python train.py --normalize_top_k=true --routed_scale=1.0 --balance_loss=0.0196 --vocab_size=31118 --beta1=0.95 --batch_tokens=[32768, 65536, 131072] --train_tokens=338700000 --max_steps=4464
Below are experts of layer 5 (counted from 0) of a mixture-of-experts language model. Rows are named router (the router's row for the expert), up (a neuron's input weights, with its number), down (a neuron's output weights, with its number) and show model dimensions 112-223. Each number is 50 + 12 x the weight over its row's rms, rounded and kept within 0 to 99.
Before each expert's rows: "comes before" lists some tokens at least twice as common just after its tokens as in all text; "mostly gets" lists some tokens that are sent to it at least half of the time. This comes from a sample of Wikipedia text that the model never trained on. Tokens count by the router's weight.

# expert 17
comes before: " ", " and", " but", " which", " a", " he"
mostly gets: ",", " and", "),", " but", " &", "\","
router:55 55 44 50 34 54 29 59 35 59 38 45 52 30 68 53 42 56 58 61 45 54 43 56 26 36 62 56 42 59 44 45 58 50 41 61 54 32 58 45 60 81 59 74 67 59 34 64 53 60 86 48 61 45 48 57 59 45 49 53 54 50 33 31 48 19 48 33 48 38 60 54 51 23 60 27 56 44 58 24 57 53 56 57 44 47 39 53 43 41 77 36 43 47 43 60 52 47 47 68 55 51 52 52 21 67 33 42 45 60 61 67
up2:60 45 55 45 64 39 38 62 75 40 54 54 36 61 67 59 45 70 52 53 55 46 41 58 75 48 61 37 45 67 36 53 48 65 42 78 79 57 42 48 47 42 56 81 50 73 32 53 51 47 55 58 86 36 55 52 55 68 56 34 44 39 57 42 69 50 58 45 54 52 74 56 56 70 48 38 48 55 75 35 46 55 54 67 48 65 53 54 39 30 43 42 48 38 52 62 32 43 53 47 52 55 50 37 64 61 76 43 55 44 51 44
down2:51 45 52 70 57 37 45 59 53 63 70 29 60 47 60 54 39 37 38 55 40 52 53 37 80 47 49 39 49 44 66 59 61 62 37 60 48 51 68 64 39 28 59 40 50 47 54 52 54 62 45 49 18 24 56 43 50 70 46 56 40 59 53 55 47 70 46 31 36 50 50 64 47 52 40 44 37 52 65 53 69 60 33 61 42 64 52 47 49 59 52 36 33 48 47 57 49 57 72 41 56 48 43 35 61 64 34 65 32 39 46 63
up3:44 50 55 45 60 49 59 51 20 40 49 45 57 58 43 40 72 57 59 43 52 36 51 62 61 56 68 52 60 42 56 57 48 69 49 74 58 58 54 56 49 50 48 56 70 59 57 47 43 55 46 42 56 55 38 69 82 54 57 56 46 62 52 73 53 70 49 65 64 62 57 41 41 40 41 52 25 49 31 41 43 72 50 58 57 44 55 50 51 76 63 55 67 41 46 23 49 32 63 38 84 58 46 58 52 37 55 54 60 59 56 48
down3:23 43 54 59 52 46 50 45 58 54 62 53 34 63 51 48 55 51 48 57 35 35 37 54 36 49 47 49 33 44 47 54 35 57 58 67 61 32 59 47 42 65 53 64 25 46 51 46 58 41 50 56 34 45 44 34 47 61 17 36 64 37 52 43 52 38 24 41 52 41 65 60 37 57 37 42 44 63 57 52 53 56 37 48 42 39 53 38 50 63 64 52 47 54 57 46 59 57 41 31 43 52 32 48 75 63 65 64 45 66 40 57
up4:56 48 57 52 68 53 47 64 42 47 59 66 19 44 40 27 48 46 51 61 52 51 60 48 53 43 50 41 69 25 53 41 61 42 51 53 40 69 41 36 40 51 55 54 38 69 52 44 44 33 61 58 50 34 68 40 46 58 25 40 44 68 48 54 60 53 55 45 44 52 42 55 38 39 70 69 17 30 33 47 51 47 45 60 32 45 29 36 67 59 52 53 57 33 53 64 56 64 34 70 57 64 60 67 47 40 56 51 26 59 38 64
down4:65 64 41 45 62 46 78 33 43 41 54 28 30 52 61 63 51 25 54 64 39 36 53 54 68 63 47 51 47 41 54 70 23 48 60 52 43 47 51 53 42 48 30 50 55 51 68 58 52 67 51 47 43 54 44 39 43 60 33 58 43 41 36 61 67 37 41 54 40 49 39 26 47 64 25 54 51 47 62 58 60 37 52 43 61 43 28 50 59 59 57 56 62 37 54 34 42 53 44 60 49 59 33 54 61 80 42 77 46 39 44 55
up5:53 57 36 50 67 32 31 44 43 65 45 48 37 38 61 43 72 47 68 46 33 44 58 47 71 73 42 56 58 43 48 47 44 63 31 60 50 48 43 42 75 49 60 79 51 65 58 62 48 55 35 49 60 35 44 48 28 39 21 42 51 17 53 51 52 55 47 66 75 54 57 46 51 36 24 62 31 60 50 42 38 52 36 53 29 62 54 51 35 37 56 44 55 68 55 54 39 46 50 55 34 55 48 52 41 67 41 55 49 32 54 52
down5:50 53 34 44 50 46 44 55 50 52 33 47 45 62 50 17 43 51 56 60 63 53 84 69 30 37 54 37 51 59 61 48 66 39 61 42 64 41 49 50 41 41 47 50 39 37 33 61 52 56 47 48 67 55 50 82 44 60 67 38 47 45 30 51 36 30 47 38 70 57 58 41 62 47 25 72 35 60 73 51 56 60 50 36 51 50 63 51 49 63 50 51 43 63 76 65 42 57 64 24 53 55 37 37 62 77 55 50 67 26 64 64

# expert 6
comes before: "0", "5", "7", "8", "6", " and"
mostly gets: "),", ",", "\",", "7", "8", "5"
router:56 56 40 43 41 57 42 47 67 71 31 47 51 42 52 60 46 36 58 39 37 45 41 45 33 44 33 54 41 57 63 19 35 68 33 72 54 38 45 48 59 79 59 63 51 50 26 54 46 67 59 44 42 44 43 59 59 31 50 49 37 29 41 45 56 26 66 36 46 36 58 60 69 28 58 32 47 33 60 39 54 51 36 53 42 41 37 56 47 49 61 44 46 42 44 62 51 57 51 54 55 39 37 51 27 76 53 32 27 36 65 52
up0:63 64 61 48 34 41 49 56 44 56 62 47 50 62 26 57 50 66 58 57 44 50 60 44 59 32 41 48 59 43 41 41 58 40 43 71 62 74 56 40 67 45 48 69 68 70 44 47 56 83 34 56 50 49 50 41 47 39 46 38 63 42 37 48 37 34 31 40 30 42 48 58 45 46 39 32 67 34 72 51 47 53 52 51 51 36 54 68 63 32 36 29 56 70 37 27 63 48 57 49 36 33 60 42 36 48 46 49 50 40 57 66
down0:50 53 43 16 48 46 36 54 49 65 64 48 52 58 44 69 45 74 44 57 62 64 64 44 44 37 47 60 52 53 70 50 61 79 54 50 65 65 42 49 39 36 40 48 67 70 27 37 59 65 55 57 67 38 61 60 54 57 42 59 44 35 38 57 38 48 63 54 50 52 32 69 61 65 47 54 60 38 57 64 45 45 74 49 46 60 49 72 37 33 51 47 37 84 60 26 88 45 29 52 31 47 47 36 37 37 46 74 54 55 44 44
up1:74 53 55 37 41 35 45 52 67 43 85 48 42 70 43 45 39 57 55 39 48 48 58 36 57 37 56 61 49 54 65 66 37 67 47 64 61 42 50 42 57 61 45 56 59 55 42 53 35 20 63 44 57 57 34 66 35 67 28 55 42 69 41 49 53 52 55 30 41 50 58 68 52 51 61 51 51 46 48 49 56 60 39 65 50 53 42 29 35 32 64 63 43 39 52 54 54 64 44 47 68 52 53 62 36 29 60 35 73 42 61 29
down1:43 43 58 61 44 49 43 33 33 35 43 56 59 64 86 57 36 62 50 48 37 76 68 59 36 54 52 59 48 50 66 36 44 29 34 67 59 22 73 53 32 60 45 59 59 54 60 76 73 39 50 47 44 56 60 65 63 47 26 63 60 51 67 53 33 36 41 61 41 49 45 38 65 58 46 42 58 55 42 46 57 58 58 48 50 63 59 42 40 51 70 67 66 46 51 37 45 27 45 64 47 50 55 40 53 70 54 54 56 22 47 69
up2:58 53 22 61 51 54 55 44 45 36 34 65 47 45 56 60 49 44 53 31 30 58 45 45 53 46 30 44 49 45 35 33 49 42 44 56 62 54 24 46 65 45 65 45 62 71 66 44 43 55 50 53 48 56 64 64 57 37 63 49 36 29 51 59 23 46 73 25 50 55 69 39 46 59 54 49 60 58 54 42 58 42 55 55 56 58 47 30 66 45 75 59 40 30 58 54 42 32 54 50 30 37 63 36 44 54 33 37 34 57 30 35
down2:55 40 57 47 34 58 40 48 53 83 52 48 55 38 33 33 37 53 69 50 67 45 33 24 63 61 47 72 60 42 51 46 43 50 57 66 52 41 44 45 50 38 49 49 30 50 40 37 33 37 27 38 55 62 42 50 45 76 71 44 58 63 48 54 69 36 52 50 61 48 47 44 52 67 64 49 38 31 50 57 53 74 36 32 44 60 60 36 56 64 60 24 50 33 49 46 48 40 29 65 45 38 52 52 58 36 54 60 58 58 43 53
up3:56 44 47 39 60 69 39 58 40 66 61 59 56 50 49 50 44 42 61 28 70 63 45 69 43 46 53 65 35 52 62 56 32 65 50 53 43 44 72 70 55 67 58 46 33 49 64 48 45 55 35 40 42 43 35 77 72 50 59 51 54 33 30 40 40 49 65 52 50 65 66 75 38 55 59 43 67 44 44 53 48 44 52 58 60 42 52 58 45 47 52 57 48 59 37 60 59 40 57 77 30 50 37 61 40 57 40 64 35 64 28 60
down3:54 45 60 53 59 30 46 54 72 81 44 36 58 63 58 39 59 34 44 59 68 53 48 63 55 49 46 70 57 55 63 40 72 54 55 36 41 41 23 40 52 73 50 69 47 63 72 47 42 41 57 44 38 54 55 55 37 59 49 37 39 19 53 64 54 48 52 59 39 60 84 28 57 60 54 51 41 54 38 93 54 40 44 42 42 46 49 53 43 53 67 39 54 56 63 61 63 42 49 58 60 44 44 76 30 67 43 53 53 55 60 57

# expert 10
comes before: " ", " \"", " was", " The", " is", " which"
mostly gets: "),", ");", " —;", " -", "%;", "%"
router:69 48 49 38 34 52 23 53 49 61 38 60 62 47 49 44 57 63 45 37 44 47 30 26 66 43 59 54 53 48 53 69 35 64 35 76 55 38 56 51 46 49 39 69 70 56 35 46 51 62 53 54 67 43 36 42 52 46 46 57 39 46 27 55 74 30 47 35 45 33 57 72 49 27 61 44 35 49 68 38 56 39 50 44 69 41 36 35 75 54 55 64 56 41 45 71 38 57 61 72 44 43 57 58 47 66 23 39 50 54 51 68
up0:44 62 60 42 33 40 63 42 52 30 59 51 54 44 15 52 44 63 44 30 53 50 49 29 52 56 51 55 57 60 47 45 34 44 34 68 58 51 43 37 61 39 37 64 24 56 67 34 59 45 58 69 50 47 65 35 44 30 44 60 65 55 48 64 49 38 33 47 40 38 42 57 46 47 26 68 83 65 60 39 37 32 48 37 49 42 71 67 37 45 49 47 48 56 51 66 58 25 60 62 40 44 41 50 32 56 48 39 56 46 49 57
down0:38 44 52 57 48 42 53 49 41 46 37 49 57 34 50 54 64 41 56 42 67 53 59 41 34 46 35 77 58 54 80 30 55 30 43 53 40 45 72 55 75 78 78 49 47 45 49 48 44 66 56 50 27 64 78 69 39 61 66 53 22 48 50 47 38 56 57 45 52 47 41 57 38 57 64 62 45 48 52 41 42 33 52 48 24 63 37 43 45 53 45 47 40 53 35 55 78 43 52 68 41 42 41 42 37 40 48 46 31 72 46 54
up1:42 34 57 48 44 53 49 83 60 46 71 75 49 55 45 46 30 53 34 53 54 46 37 57 65 41 48 54 55 49 53 39 60 44 56 41 66 79 65 26 48 75 35 47 43 45 51 60 42 33 42 54 63 41 56 62 31 49 67 53 29 29 46 83 47 41 53 57 38 54 57 55 59 85 59 27 32 53 50 49 52 68 40 33 56 62 36 56 53 52 67 65 52 57 28 53 45 54 48 78 41 65 45 45 54 69 41 38 69 52 52 58
down1:50 59 68 55 47 54 53 27 40 48 57 61 42 41 52 23 55 43 61 38 55 60 43 73 62 39 40 53 45 46 46 47 58 59 61 44 52 51 63 28 48 61 60 53 26 49 61 56 41 54 52 56 57 38 75 42 60 61 53 40 43 32 57 41 55 17 41 59 47 56 45 42 65 51 61 54 48 29 28 56 42 56 51 38 55 72 47 43 52 47 53 61 64 71 55 42 56 56 52 48 54 43 62 63 50 58 48 46 60 61 34 48
up2:54 43 41 58 53 64 39 42 58 68 42 38 65 47 81 55 35 49 60 42 62 48 38 54 58 48 58 37 37 38 59 55 41 63 54 43 37 07 47 36 51 68 51 40 38 56 35 66 53 55 65 74 46 49 25 69 46 53 48 45 42 46 68 35 76 65 61 37 32 50 53 56 43 39 63 46 56 65 60 51 48 55 47 51 47 49 66 82 56 57 61 43 56 41 48 43 66 46 54 52 44 60 51 45 33 56 33 38 76 27 64 27
down2:69 41 48 45 43 25 46 19 59 48 45 56 61 54 43 61 47 51 42 13 32 34 53 50 35 61 60 25 52 42 50 30 36 81 45 65 31 56 45 53 41 42 43 57 43 50 58 42 59 53 39 50 54 42 68 37 62 48 50 53 42 45 69 57 52 64 34 65 30 61 72 60 60 38 51 63 34 40 50 28 40 17 63 36 51 53 64 46 39 56 41 42 32 57 34 52 43 43 43 68 69 67 42 57 56 62 35 51 38 39 66 31
up3:57 44 60 49 33 50 52 59 77 64 74 77 38 54 44 42 51 66 36 45 37 58 20 61 52 29 67 72 58 46 47 24 40 40 64 50 40 45 43 33 45 25 39 32 66 39 47 44 57 58 25 44 40 54 42 70 38 31 50 47 45 34 50 55 52 52 65 31 43 36 71 60 39 43 47 58 43 43 60 53 39 69 50 39 64 56 47 65 63 45 41 27 49 38 61 55 59 45 48 47 57 67 61 30 47 50 40 49 45 39 60 47
down3:44 18 59 34 36 66 49 72 60 34 61 63 65 63 43 70 43 48 44 35 43 42 40 51 70 55 53 35 45 62 37 43 54 38 63 48 37 39 55 43 56 39 54 47 81 44 32 49 62 69 30 58 69 43 22 47 44 66 37 49 43 39 52 49 63 60 36 47 51 42 52 47 31 50 53 61 24 51 52 60 43 73 37 46 55 49 47 50 60 76 56 56 51 54 29 55 55 48 88 47 49 46 56 36 58 49 49 69 64 49 30 44